config.yaml
n_layer: 8
d_model: 256
n_experts: 16
experts_per_token: 4
d_expert: 96
d_shared_expert: 0
activation: "swiglu"
moe_layers: [0, 1, 2, 3, 4, 5, 6, 7]
router_score: "softmax"
normalize_top_k: false
routed_scale: 1.0
balance_loss: 0.00294
balance_bias: false
router_z_loss: 0.001
n_groups: 4
groups_per_token: 3
init_std_router: 0.0121
lr_router: 0.000499
n_head: 2
n_kv_head: 1
head_dim: 128
vocab_size: 2048
norm: "rmsnorm"
norm_place: "pre"
norm_eps: 1e-06
positions: "rope"
rope_base: 10000.0
rope_fraction: 1.0
qk_norm: true
attn_scale: 0.0884
tie_embeddings: false
parallel_block: false
init: "normal"
init_std_qkv: 0.0298
init_std_o: 0.0298
init_std_up: 0.0298
init_std_down: 0.0
optimizer: "adamw"
lr: 0.00194
beta1: 0.9
beta2: 0.99
weight_decay: 0.15
lr_head: 0.00813
warmup_steps: 591
schedule: "wsd"
decay_fraction: 0.628
decay_shape: "pow"
final_lr_fraction: 0.1
batch_tokens: [65536, 131072, 262144, 524288]
seq_len: 256
doc_mask: false
train_tokens: 850400000
steps: 3989
dataset: "wikipedia_en"
Below are experts of layer 2 (counted from 0) of a mixture-of-experts language model. Rows are named router (the router's row for the expert), gate (a neuron's input weights, with its number), up (a neuron's input weights, with its number), down (a neuron's output weights, with its number) and show model dimensions 0-255. Each number is 128 + 32 x the weight over its row's rms, rounded and kept within 0 to 255.
Before each expert's rows: a language model's description of what the expert responds to. This comes from a sample of Wikipedia text that the model never trained on.

# expert 1
Description: Commas, periods, line breaks and linking words such as and, that, which, or, especially commas after introductory phrases or between clauses.
router [ 93  90 159 110  93 143 199  93 160 179 156 156 137 147  94 103 168 163  94  88 155 170 100 136 186 148 112 189 105  86 109 150 161 117 100 105 165 108 158 146 153  97 112 141 159 137  81  83 148 131 148 160 111  93 135  95 140 110  91 137  80  88 161 158 121 104 159 102 173  90 147 126 125  79 147 102 111 188  80 162 163 172 113 163  95 109 167 148 165 122 146 148  80 193 124 145  77 108  91  89 122 145 154 133  82 142 114 172  95 153 173  92 132 161 165 113 143 153 103 160 167 143  60 163 105 101 103 123  89 123 147 126 148 165 100  95 133 114 118  99  76 176 128 174  80  94 117 111 106  79 148 152 161 177  81 159  96  79 157 100 130  68 140 150  63  89 149 165 162 113 102 130 114 181  88 177 151 167 168  88 109  70 179 139 179 135 105  91 105 185 173 128 141 159 153  99 114  95  89 151  97 130 179  86 123 172 108 152 107 132 170 100 162 106  57 178 123 161 173 147 146 120 106  81 112 117  70 105 122  97 101 102 169 166 140 115 105 147 130  85  98 147 112 115 122 151 105 165  95 106 172 128 183 147 145 131]
gate6 [ 69 135  94 171 122 154 107 147 141 178  88 160 122 126 117  58 136 123 102 151 105 158 145 207  72 100 114 132 107 137 118 149 120 148 101 133 152 110 140  71  94 168  99 127 140  98 172  79  79 130 110  50 124 146 214 126 115 117  93 101 142 133 118 123 198 105 150 146  75 201  71 113 139 147 117 104 124 137 115 113 100 168 165  82 139 121 111 153 142 170 124 135 104 140 133 123 100 106 130 100 115 138 147 124 111  65 161 103  82 133 130  66 118 111 117 146 125 172 171 108 130 141  70  98 140  62 133 181  81 110 131  93 131 129 119  58 112  81 145 100  82 145 114 209 125 136 246 141 107  66 154 127 174 100 122 128  92 100  81 181 134 190 169 149  85 144 123 123 190 125 164 114 110 107 141 106 153 116 114 149 171 108 128 128 103 132 124 114 103 194 102 138 149  64 158 107 112 146  71 121 138 129 150 114 190  82 149  90 129  96  70 157 115 132 100  66 118 136 135 116  55 172  96 188 102 100 102 158 141 175 131 151 105  98 124 102 147 125  99 114 118 123 155 110 176 137 124  90 132 115 133 176 103 126 153 142]
up6 [129 112 114 100 170 113 129 130 135 123 134 106 109 101 148 122 193 148 135 127 100 167 106 161 139 127 115 154 161 136  86 159 113 126 151 111 126  91 142 105 151 116 126 121 133  85  87 134 121 157  68 105 154 195 125 122 120 133   8 155 113 133 101 202 198 131 156 113  67 181 110 113 106 170 122 119 123 130  58 161 140 153 122 104 115 114  89 120 142 137 170 167 105 105  33 116 131 187 113  59 177 132 138 142 141 139  53 120 116 103 133 165 112 142 175 119  95 111 137 124 125 124 133  84  94 114 112 192 166 124 160  82 190 206 117  72 152 158 162 105  83 152 145 118  94 134 115 129  94 102 137 138  43 203 117  88 114 115 165 117 163 137  55 174 103 103  88 155 115 153 192 219 138 162  74 153 164  95 123 150 124  96  75 135  95 140  99 133 171 160 127 145  80 104  89 107  96  94 111 116  91 117 136 113 165 120 133 117 120 153 122 127 136 128 111 129 125 130 163 117 115 139 109 126  83 168 166 103 122 113 103 145 100 112 102 176 107 117 159 116 170 146  73 225 138 120 126 140 116  76 146  93  83 131 111 130]
down6 [ 77  91 136 148 108 176 128  89 123 144  95 111 116  89 126 137 133 141  82 173 125 139 188  92  61 104 147 105  92 196 157 127 139 155 132 105 115 130 146 111  93 135 134 132 144 152 160 107 100 125 144  94 121 116 175 102  27 166 163 158 121 132 119 109 138 107 172 157 119 126 121 135  74  81 148 131 133  67 104 144  54 123 138 145 100 168 127 151 101  70 117 102 158 181 201 121  96  20 106 106  89 123 126  80  79 150 189  93 131 156  87 111 151 136  99 171 105 102 114 139 189  78 106 116 151 115 138  92  80 129 114 160 160 136 112 137 127 101 146  89 100 113 119 190 107 167 142 119 144 113 156 157 108  95 153 154  66 114 157 131 123 113  98 178 191 145 125 171 129  99 143 104 182 127 134 141 141 147  89 152 140 137 117 132 137 240 172 119  96  97  94  96 109 111 159 110  87  99  62  75 177 155 147 106  90  93  87 158  84 129  93 130 125 113 162 104 105 125 125  63  85 132 151 152  97 124  95 154 134 109 145 123  93 160 126 134 101 176 134  55 128 119 141 117 132 121 154 104 182 131 159 206  85 102  96 107]

# expert 10
Description: Suffix pieces ending words like Touring, Routledge, southern, plus nationality and place words such as American, French, States.
router [133  90 145  96 130 188 165 110 147 136 220 161 116 161  92  87 127 123  78 101 152 142  64 135 134 145 135 174 134  47  91 167 191 110 129 142 149  89 167  96 170 104 124 103 164 151 119  76 158 176 127 146 141 100 128  94 171 104  87 168 106  95 104 165  94 104 159 115 174  87 149 132 136 132 178  95  88 134 108 138 145 177 137 131 103  99 143 163 155 106  96 145  72 152 102 176  63 137 102 106 109  88 140 152  79 114 115 132  74 157 136 107 168 142 144 116 145 112  60 154 142 136  73 145 128  97  95 140  99 115 184 134 136 159 127 124 129 128 114 101  81 178 175 184  83 120 152 111 109 121 125 150 148 158 101 129 114 104 148 129 136 103 118 211  43  78 119 148 102  97  87 151 137 185  91 134 150 186 162 114  91 105 139 145 141  99 113  97 122 122 175 168 130 150 164  96 107 139 104 135  95 104 116  76 152 174  96 199 110 168 130 110 143  95  96 208  56 126 138 111 152 111 108  92  84 109  95  89 169  83 112 122 149 199 120 115  77 160 131 102 136 154 118  95 124 134  73 160  85  74 159 145 140 138 122 123]
gate0 [ 77 129 106 184  47 125  47 156 146 149 170 176 149 155  76  97 123 111 112 165 165 119 112 146 171 125 156 165  90 100 133 171 137 163  90  85 126  85 104 121 134 164 145  69 181 122 107 106 118 168 136 192 120  44 157  71 135 132 112 119  95 106 180 154  47  40 134 153 187 111 128 177 148 135 161 105 119 130 189 112 112 144 122 163 119 115  86 132 156 177 114 147 110 134 145  88  87 135  96 170 138 126 128 139  59  85 102 160  99 112  83  76  23  79 178 155 154  96 111 109 145  97 179  85 134 108 123 132 126 111  60 136  39 129 127 160 176  66 133 113 121 151 120 138 114 107 119 155 152 106  81 131 134 130 149  87 136  99 120 171 190  96 123  96 157 141  99 142 109 126  88  88 193 125  92 182  94 134 183  88 110 128 110 180 145  81 129 142 113 118 138 164 152 172 138 125 140 103 125 139 147 116 104 153 142 110  98 119 141 103 158 105  75 145 166 108 119 138  87 171  92  98 146 130 158 135 144 137 103 117 120 134 125 150 149  84  91 142 151 127 142 151 161 116 126 136 139 160 123  92 119 108  91  88 125 159]
up0 [ 79 148 158 131 181 100 162 139 190 115 127 177  97  78 137 107 220 159 162 121 145 143  93  84 117 127 163 101 119 140 115 103 133 151 182 201 140 138 105 181 142 154 109 236  87 112 125  93 143  24 171 184 119 159 176 118 126 121  83 140 118 116 113 108 163 172 122 111 122 124  89 115 103 103 146 150 124 135 145 159 161 221  96 146  98 107 163 113 114  97 173 139 170 176 137 114 162  73 107 100 158 165  90 125 171 104 137 181 135  49 122 131 132 186  93 121 119 103 140 118  56 126 103 164 119 157 174 124 130 185 106 146 191 134 118 105 137 182 155 105 123 117 143 145  94 114 105 126 132  81 158 142  99  75 116 138  65 177 170 133 144 125 142 138 123 118 168 111  96  98 118 171 126 142 118 104 141  96 159 168 191 138 131 133 143 152 136  69 111 173 129 125 114 102 191 146 127 135  93 102 100  58 159 175  78 144 138 116 130 147 135 118 123  95  95  99 136 166 125 169 124 144  96 172  89 168 132  55  78 180 107  83  97 120 119 155 142 135 142 150 107 127 119 156 124 148  95 125 141 148 152 129 119 148 144 182]
down0 [121 118 160 102  87 118 193 127 157 155 165 150 141 173  88 110 139 131 131 170 144 168 175 179 163  43 127 117 143 113 103 126 132 151 141  82 107 162 152 132  92 136 128 111 155 215 180 114 147 119 150 140 148 140 146 146 145 100 137 116 129 147  89 117 114 109 154  87 128 144 178 156 151  90 186 145 121 158 117 118 125 151 138  97 136 135  59 134 143 103  93  94  92  71 136 127 153 119  88 112 182 128 131 170 106 177 112 125 108 161  78 188 182 100 129 127 112  97  72 120 127 121 146 106 236  59 134 141 150 111  90 133 109 141 112 161  90 187 177 126 138 173 136 180 116 106 152  92 134 162 145 113  93 101 114  67 156 171 110 123 121 125 110 150 121  92  76 149 171 109 103  49 153  90 168  91  68 151 175 130 203 103 170 157 149 130  75 120  93  89 184 144 198 104  66 171 111 121 127 164 125 121 186 126 146 130 110 123 117  83 134 128 146  97 132  86 115 142 153 157 108 125  86 144 118 106 161  69 115 108 157 116 117 185 108 126 136  96 194 125  83 130 123 136 110  63 158 137 114 198  69 138 104 107 146 128]

# expert 0
Description: Endings that close a word, mostly plural s plus ed, ies, ers, ations, ally, as in archives, players, hours.
router [ 96 119 139  98 120 182 144  93 172 155 183 128 147 160 106 101 128 151 120 114 143 132  89 120 186 119 122 149 111  56  83 158 187  70 107 114 168 125 151 123 147 116 134 137 145 136 120  74 174 141 150 153  97  93 114  86 175 102  93 145 103  98 131 152 116  84 130 103 163 111 121 136 121  84 216 120 106 174  98 124 143 207 107 130  90 107 182 158 171 126 132 147 105 161 122 169  39  87  60 106  95 135 145 150 135 141 122 147 116 115 137  67 144 160 148  69 143 116  79 144 170 142  90 114 131 117 106 109 151 121 207 165 183 162  85 133 130 116 112 115  96 149 142 171  68 105  89 102 168  99 142 125 134 157 122 144 118  58 133 124 143  96 146 137  56 100 140 165 158 114  95 127 133 153 103 132 155 205 183 109  79 105 177 144 197 108  97 102 102 124 171 155 118 164 175 121 119 124  53 149  90 131 189 106 141 171 123 182  57 210 153 129 114 101  86 164 111 147 144 119 123 118 136 101 102 128  92  99 152 123  81 112 135 181 126 121 106 125 124  76 115 155  99  96  95 120 111 157  90  90 160 116 144 176 114 127]
gate0 [134  84 203 137  67 122 161 175 187 167 221 100 174 164 147 135 109 151  97 112 164 117 121 187 109 152 156 133 110 114 114 128 191 123  92  81  93 115  74 106 187 121 147 126 146 112 113  84 133  78  96 137 111 133 148 171 106 102 139 178 135  30 164 167 202  64 148 104 116 167 137 168 115  81 151 123 116 153 161 122 104  97 111 128 107  86 143 162 173  85 116 166 108 133 135 161 105 119  88  89 107 159  75 126 104 144 166 154 100 118 108  86  99 135 178 105 136 100 115 160  88 139 114 209 174 100 128 134  93  90 137 132 141  94 134 147 125 110 163  83 170 119 107 138 140 121 124 147 161 106 115 114 136 142 154  92 128  73 113 113 135 104 191 101 124 121 108 138 116 173 161  96 140 129 135 114 160 222 190 138 179 146 158 143 148 136  66 131 102 140 101 105 119 133 135 118  79 184 129 139 143 147 123 161 120 130 148 126  93 140 152 190 139 119  56 125 102 124 113 191 130 179 140 133 104 122 149 119 147 119 146 110 120 193 144 100 114 121 108 131 166 192 155 172 153 168  81 132  90 105 215 112 114 137  83  78]
up0 [116 122 117 120 139 100  91  65 135  68  94  68 120 136 117  91 183 133 166 137 172 114  94 113 138 131 134 146 135 106 101 111 117 117 147 131 104 127 174 164 118 136 141 142 140  82 104 149 127 131  72 175 167  66 126 112 126 171 154  92 122 152 129 116 123 122 100 247 151 128 137 132 120 167 140 140 137 139 120  99 156 141 142 163 167 162 133 202 128  92  81 147  39 132 125 119 168  67  66 148 175 166 150 109 155 136 163 102 135 122 210  90 110 125 156  85 196 105  80 115 147 145 197 151 112 118 116 170 103 191 123  98 123 126 133 125 128 180  93 125 112 162  89 198  96 121 105  76 101 128 130 130  94 101 100 150 131 134  99 120 124 157 135 152 128 137  77 122 122 158 126  64  90 133  93 145 185 118 128 143 219 106  70 151 123 131 167 175 139 150 152 154 139 171 120 172  91 149  62 129 115 147  90 136 134 176 125 147 130 200 157 171 130 100 115 156 133 129 129 150  65 133 148 106 102 140  65 122 105  87 122 110 157 165 183 168 102 126 177  99 140  59 109 160 161 122 134 203 160 145 149 146 130  84 147 141]
down0 [160  64 183 148 101 132 179 120 190 127 142  99 140 121 141 121 132 105 163  99 103 175 215 135 113 150 138 207 114  87 100 139 111 101  77  86 147 173  67 113 136  79  99 151 154 125 159 131 141 131 101 165 105 106 137 127 123  89  98 105 143 140 107 164 112 118 108 132  96 117 124 146  99 116 135 155 139 127 200 175  87 144 129 127 167 144  91 109 134 170  71 154  86 176 176 115  80 106 118 111 101 133 136 140 150 128 154 151 151 100  75  72  80 150 205  91  95  99 113 138  73 120 123 176 192 121 157 134  87 102 142 154 117 126 136 178  82 135 190 127 132  93 101 143 118 121  93  86 156 115 119 129 145 146 141  87  86 152 137 123 104 102 150  76  70 130 136 166 155 118 126  73  92 146 150 130 186 139  92  88 170  65 173 136 158 120  77 174 101 165 101 148 130 140 124 145  62 153  55 105 149 112 140 170 154 105 152 127 115 115 160 184 130 157  93 157 133  52 163 162 100 144 107 116  95  98 128 137 124 157 125  61 134 173  70  81 105  90  67 173 161 127 152 174 115  71 103  89  96 137 158 139  82 128 121 143]

# expert 6
Description: Inner or final pieces of common words, such as ick in trafficking, ow in showdown, ise in clockwise, plus the relatives which and who.
router [ 94  87 159 143  94 176 173  78 139 115 181 170 155 150 111 126 168 149 106  67 147 130  94 140 193 129 104 186 125  65 108 183 185  87 111 115 185 120 141 124 152 113  85 127 182 119 125  99 136 140 125 143 122 113 141  78 162  91  97 117  84  76 133 142 112  93 135  75 148 111 132 113 103  65 176 102  96 143 122 163 168 175  82 129 103  80 122 171 183 104 119 147  75 156  71 157  61 122  90 118  87 110 152 139 116 134 130 162 150 123 147  98 115 182 173  97 192 143  92 165 145 129  91 105 133 131 131 118 160 131 150 154 158 171  71 113 126 148 132 138  77 145 160 148 130 148 106 147 133  87 162 145 166 183 122 175 104 100 155 137 168  81 144 148  46  80 134 131 151  90 121 127 161 195 107 148 132 168 143  91 139 105 147 164 165  97 103 121  76 172 165 123 134 145 169 112 103  64  58 179  71 116 144 109 121 153 119 158  78 181 120 142 149 120 120 134 117 135 153 137 159 101 107 121 108  92 107  83 125 119 112  84 160 165 118 142  91 177 172  95 127 175 138  90 129  98  89 180 116 146 211 133 139 174 129 160]
gate1 [144  83 135 138 139 147  62 111  89 129 149 124 115 137 132  91  73  98 110 114 171 116 136  72  83 152  93 148 128 135 134 111 151 122 115 129 123 191 133  85 175 107 129 101 145  82 142  97 118 138 161 142 129 122 138 142 145 159 114 107 151 176  82  96 125 159 155 167 119 131 168 119 103 153 126 155  97 173 135 124 134 167 135 175 147  73 136 158 111  79 175 118 121 152  97 171 125 166 140 106  76 104 114 167 178 128 204  98 129 153  97 129 144 116 160 160  90 135 178 103 108 138 176  78 153 117 132  96 116 163 137 105  70 114 123 188  95 131 151 109  66 134 175 135  64 110  81  82  76 217 206 134 110 164 129 126 189 113  75 158 143 154 111 202 130 124 236 112 106 109 139 153 123  99 142 107 159 136 121 180 183 129 110 142 108 125 124  66 128 102  95 150 118 154 132 123 116  61 192  82 128 156 138 115 209 112 125 127  89 139 131 125 120 102 195 138 148 117  66 149 132 132 122 140 138 169  69 105  73  95  98 136 118  98  97 132 112 143 111  71 177 152 163 171 136 124 138  77 121 176 153 163 187 143 161 148]
up1 [158 141  48 102 138 188 159 139 142  66 182 154 165 165  81 140 133  55 134 139 126 142 137 133 172  87 133 130 172 109  16 127  96  96  72 174 113 134 139 102 129  77 138 194 109 103 132  57  95 177 154  96 163 161 160 108 160 115 198 123 126 106 115 147 125  97  84 122  76  94 144 195 162 124 174 175 101 113 144 104 131 144  77 117 118  98 169 115  53 112 120  99 114  87 127 107 132 149 147 143 111 131 122 110 161 124 131 147 149 122 137 172 119 145 119 119 129 148  96 106 121  82 169 120 151 102 105  40 161 144 131 150  81 170 106 197 117 152 121 168 139 141 109  87 132 174 157  76 111 147 119 122 114 104 148 140 109 112 123 131 140 181  90 112 119 149  64 166 137 128 161 149 118 151 130  92  92  48 131 109 113  98 123 102  77 111 104 138 147 122 138 152 216 119  95  75 177 136 144  92 172 121 130  95 127 125 105  97 120 109  76 128 155  72 125 150 119 139 123 125 113 165 206 128 135 155 131 128  91 115  93 117 104 106 131  80 188 151 119 146 209 169 116 129 146  80  88 142 108 135 110 122 186 100  99 148]
down1 [131 163 131 135  59  93 197 173  70 148 127 133 175  77 123 134 130 187 167  97  64  61 131 128 116 145 111 138 130 165 149 148 105 106 158  99 142  89  91 146 105 151 117  85 142 109 142 120 126 127 173 201 156 132 130  98 173 139 113  89 126  96  99  85 104 151 126 120 173 128  68 135 150 142 108  99 101 121 121 126  91 110 173 109 100 153 102 103 138 163 133 138 127 169 112  81 191 127 130 128 144 155 172 173 154 158 151 124 219 158 138 152 127 192 153 164 127  43 112 154  81 121 141 108 159 138 111 164 158 133  97 156 139  85  61 116 176 145 120 157 104  85 154 112 114 155 107 120 156 115 184  98 150 147  84 194 140 119  56 126 119 161  98 141 170  86 125 161 138 138 160 118 153  83 202  92  74  88 117 115 160 106 185 112 144 164 175 112  36 121 136  84 101 144 159 108 148 140  91 149  80 116 125 133 118 127 163  66 115 100 147 177 122 116 123 168 140 138 177 108 101 144 141 131  88 154  95  66 108  82 158 121 128 150 178 153 139 161 177 111 110  46 178 164  89 137 119 155 134 129 150 143 160 126 108 119]